From a checkpoint of a small mixture-of-experts model trained on Wikipedia.
Size: 12 layers, width 160, vocabulary 8192, 32.9M parameters.
Training: a variant of SOAP for the experts, 675M tokens.
Below are experts of layer 5 (counted from 0) of a mixture-of-experts language model. Rows are named router (the router's row for the expert), up (a neuron's input weights, with its number), down (a neuron's output weights, with its number) and show model dimensions 0-159. Each number is 200 + 20 x the weight over its row's rms, rounded and kept within 0 to 999.
Before each expert's rows: a language model's description of what the expert responds to. This comes from a sample of Wikipedia text that the model never trained on.

# expert 44
What it handles: And, he, she, it, who, which beginning a new clause after a comma or period, usually followed by was, is, had.
router,164,175,223,172,201,186,176,188,170,200,216,195,194,217,179,194,191,179,216,171,148,174,206,223,206,194,187,203,214,209,204,192,245,214,216,208,193,176,200,200,216,225,243,188,200,186,198,222,219,221,213,191,209,208,212,167,203,210,211,213,218,207,217,218,172,218,178,187,183,206,182,185,210,225,228,214,207,213,191,179,186,168,177,223,191,237,187,189,195,217,192,179,175,221,215,218,211,193,229,195,205,229,198,182,203,193,207,167,220,228,179,227,178,190,211,174,223,216,184,194,214,178,206,212,196,179,212,202,228,196,212,149,210,192,151,201,215,206,184,213,161,182,216,168,227,196,164,205,199,215,178,199,232,206,172,196,195,250,254,211
up0,207,201,225,188,215,195,190,203,183,235,196,196,205,219,191,206,173,214,191,177,195,218,161,217,225,199,226,168,229,232,245,187,197,161,165,192,188,196,182,231,198,249,204,195,165,206,183,185,182,194,195,204,198,216,251,230,197,218,243,205,186,196,191,201,207,210,194,191,198,182,184,214,214,164,201,184,204,200,188,203,191,182,202,182,176,197,188,175,158,224,188,226,231,187,240,214,248,196,232,168,184,230,204,196,217,200,187,212,224,155,205,197,219,165,189,215,225,194,202,200,238,199,200,215,226,175,218,205,211,196,181,175,223,204,208,202,232,198,226,217,202,186,216,172,223,203,179,202,195,224,187,168,200,195,204,187,228,191,189,172
down0,208,217,174,214,180,187,193,188,219,222,185,213,197,205,166,180,207,219,191,203,173,215,224,216,188,235,195,235,196,205,216,192,202,209,206,244,175,197,174,202,198,208,176,207,175,160,194,195,221,212,214,196,163,225,176,191,193,231,216,220,196,187,215,168,204,226,192,207,238,208,196,196,195,220,171,184,211,219,168,205,199,199,198,212,176,182,217,238,198,217,192,205,144,248,192,179,196,191,195,203,211,189,231,143,171,199,191,208,189,243,170,158,194,211,187,228,232,193,185,205,193,206,192,218,222,195,205,192,202,245,214,218,189,174,197,202,172,177,181,194,194,192,215,201,206,223,213,187,181,204,209,184,243,154,205,230,187,196,187,170

# expert 63
What it handles: Articles a, an, the and determiners like another, several, most, after verbs such as is, was, as, with, e.g. "was a judge", "as a result".
router,201,218,173,210,204,169,184,232,167,235,208,229,211,215,188,207,209,187,205,195,171,184,195,204,196,222,188,196,190,226,192,149,223,205,213,221,211,192,169,192,245,171,211,197,193,224,200,184,221,183,187,175,196,207,217,211,178,194,208,213,185,224,167,194,180,223,171,182,193,201,207,192,207,196,207,232,182,181,167,229,198,172,184,192,208,211,239,230,204,170,202,220,215,185,214,181,234,191,231,180,227,226,220,230,204,173,214,173,196,172,175,228,163,200,211,209,205,251,188,230,202,225,222,188,206,170,178,183,218,218,173,184,196,201,205,180,180,195,223,193,191,232,218,195,194,222,197,154,199,176,186,177,210,193,203,207,206,227,231,179
up1,224,196,203,181,179,181,223,210,200,179,220,172,216,215,180,190,207,175,210,214,200,201,177,171,202,219,196,189,229,210,171,218,201,200,196,228,189,187,248,204,230,204,176,173,239,197,210,197,198,202,204,201,187,211,200,220,185,184,222,221,227,203,240,201,177,188,215,198,200,192,216,172,164,214,214,166,174,180,189,195,196,205,226,219,195,209,223,191,217,227,221,200,183,157,204,219,197,174,187,190,221,216,186,172,172,209,196,192,165,182,190,205,191,205,226,193,231,208,184,214,202,221,172,175,201,173,193,228,203,211,145,219,205,204,210,193,155,232,212,218,234,152,211,163,199,129,199,220,209,192,200,195,224,197,214,203,175,185,206,211
down1,204,194,182,200,207,222,212,191,216,214,194,180,206,195,178,176,197,192,220,177,188,202,233,176,245,235,218,210,193,207,197,184,196,204,175,208,218,238,209,208,190,186,222,189,180,193,220,203,208,170,220,155,211,213,206,202,177,159,224,185,180,205,170,170,209,196,168,162,154,197,189,211,180,190,207,185,182,183,238,217,224,233,219,184,183,202,196,226,201,221,211,215,197,225,177,228,177,192,220,241,194,223,194,201,195,213,204,224,201,184,184,184,196,236,194,184,174,206,189,180,217,196,190,201,210,190,204,176,235,190,183,165,219,248,211,218,203,236,214,222,201,172,219,196,177,225,212,195,221,184,187,217,162,168,219,189,217,213,231,162

# expert 26
What it handles: The and possessives like his, its, their right after prepositions such as of, in, for, as in "of the Shenzhen Metro".
router,181,206,214,178,201,180,179,247,162,220,209,222,215,197,175,187,231,166,208,184,163,170,171,201,171,221,165,208,179,209,209,173,226,212,155,190,220,189,177,230,258,171,220,217,194,202,203,192,222,206,190,192,206,179,236,209,184,204,210,194,205,216,209,213,219,196,177,178,199,203,192,202,208,224,215,210,210,191,170,227,166,171,192,207,204,206,218,225,204,183,187,196,181,197,217,217,216,201,213,189,228,195,222,209,206,216,204,200,190,186,165,190,179,195,186,212,224,224,210,193,253,228,211,185,181,175,182,191,221,199,186,173,186,222,210,174,212,202,210,191,214,229,228,215,178,211,207,208,208,193,186,172,228,184,173,201,223,231,254,216
up1,209,213,160,184,202,178,188,204,198,220,198,190,219,180,207,248,210,209,190,194,205,188,209,202,217,215,172,199,198,189,230,201,185,210,176,210,238,227,194,191,215,220,192,174,168,184,229,190,184,207,212,218,191,221,201,215,192,225,220,235,198,223,200,189,222,196,183,149,224,196,207,209,169,214,168,214,206,202,206,189,190,209,179,216,193,170,197,218,193,207,173,214,211,225,191,236,174,182,169,220,196,205,177,189,194,175,184,221,203,198,208,217,214,178,196,216,179,222,197,217,190,232,232,187,188,212,217,213,198,203,145,194,192,196,154,229,258,172,230,240,193,228,246,195,217,198,202,173,182,214,209,185,162,183,209,179,221,168,200,194
down1,202,198,240,194,224,208,232,184,190,207,174,189,224,209,209,162,167,212,198,206,211,199,203,199,186,207,193,215,202,221,184,204,223,167,194,208,192,185,183,235,204,203,227,207,221,208,203,173,190,183,215,191,219,181,188,202,232,228,178,216,196,201,198,231,217,171,207,212,178,240,187,194,188,191,227,192,189,173,208,211,198,207,163,180,231,236,177,214,207,157,174,187,197,218,188,197,197,191,245,220,195,204,241,170,207,239,219,186,208,205,197,185,178,215,182,198,222,183,216,200,168,191,191,219,200,198,195,180,179,218,228,180,170,224,196,200,163,241,175,184,216,161,139,204,187,148,201,203,196,179,226,193,211,215,187,184,181,213,186,212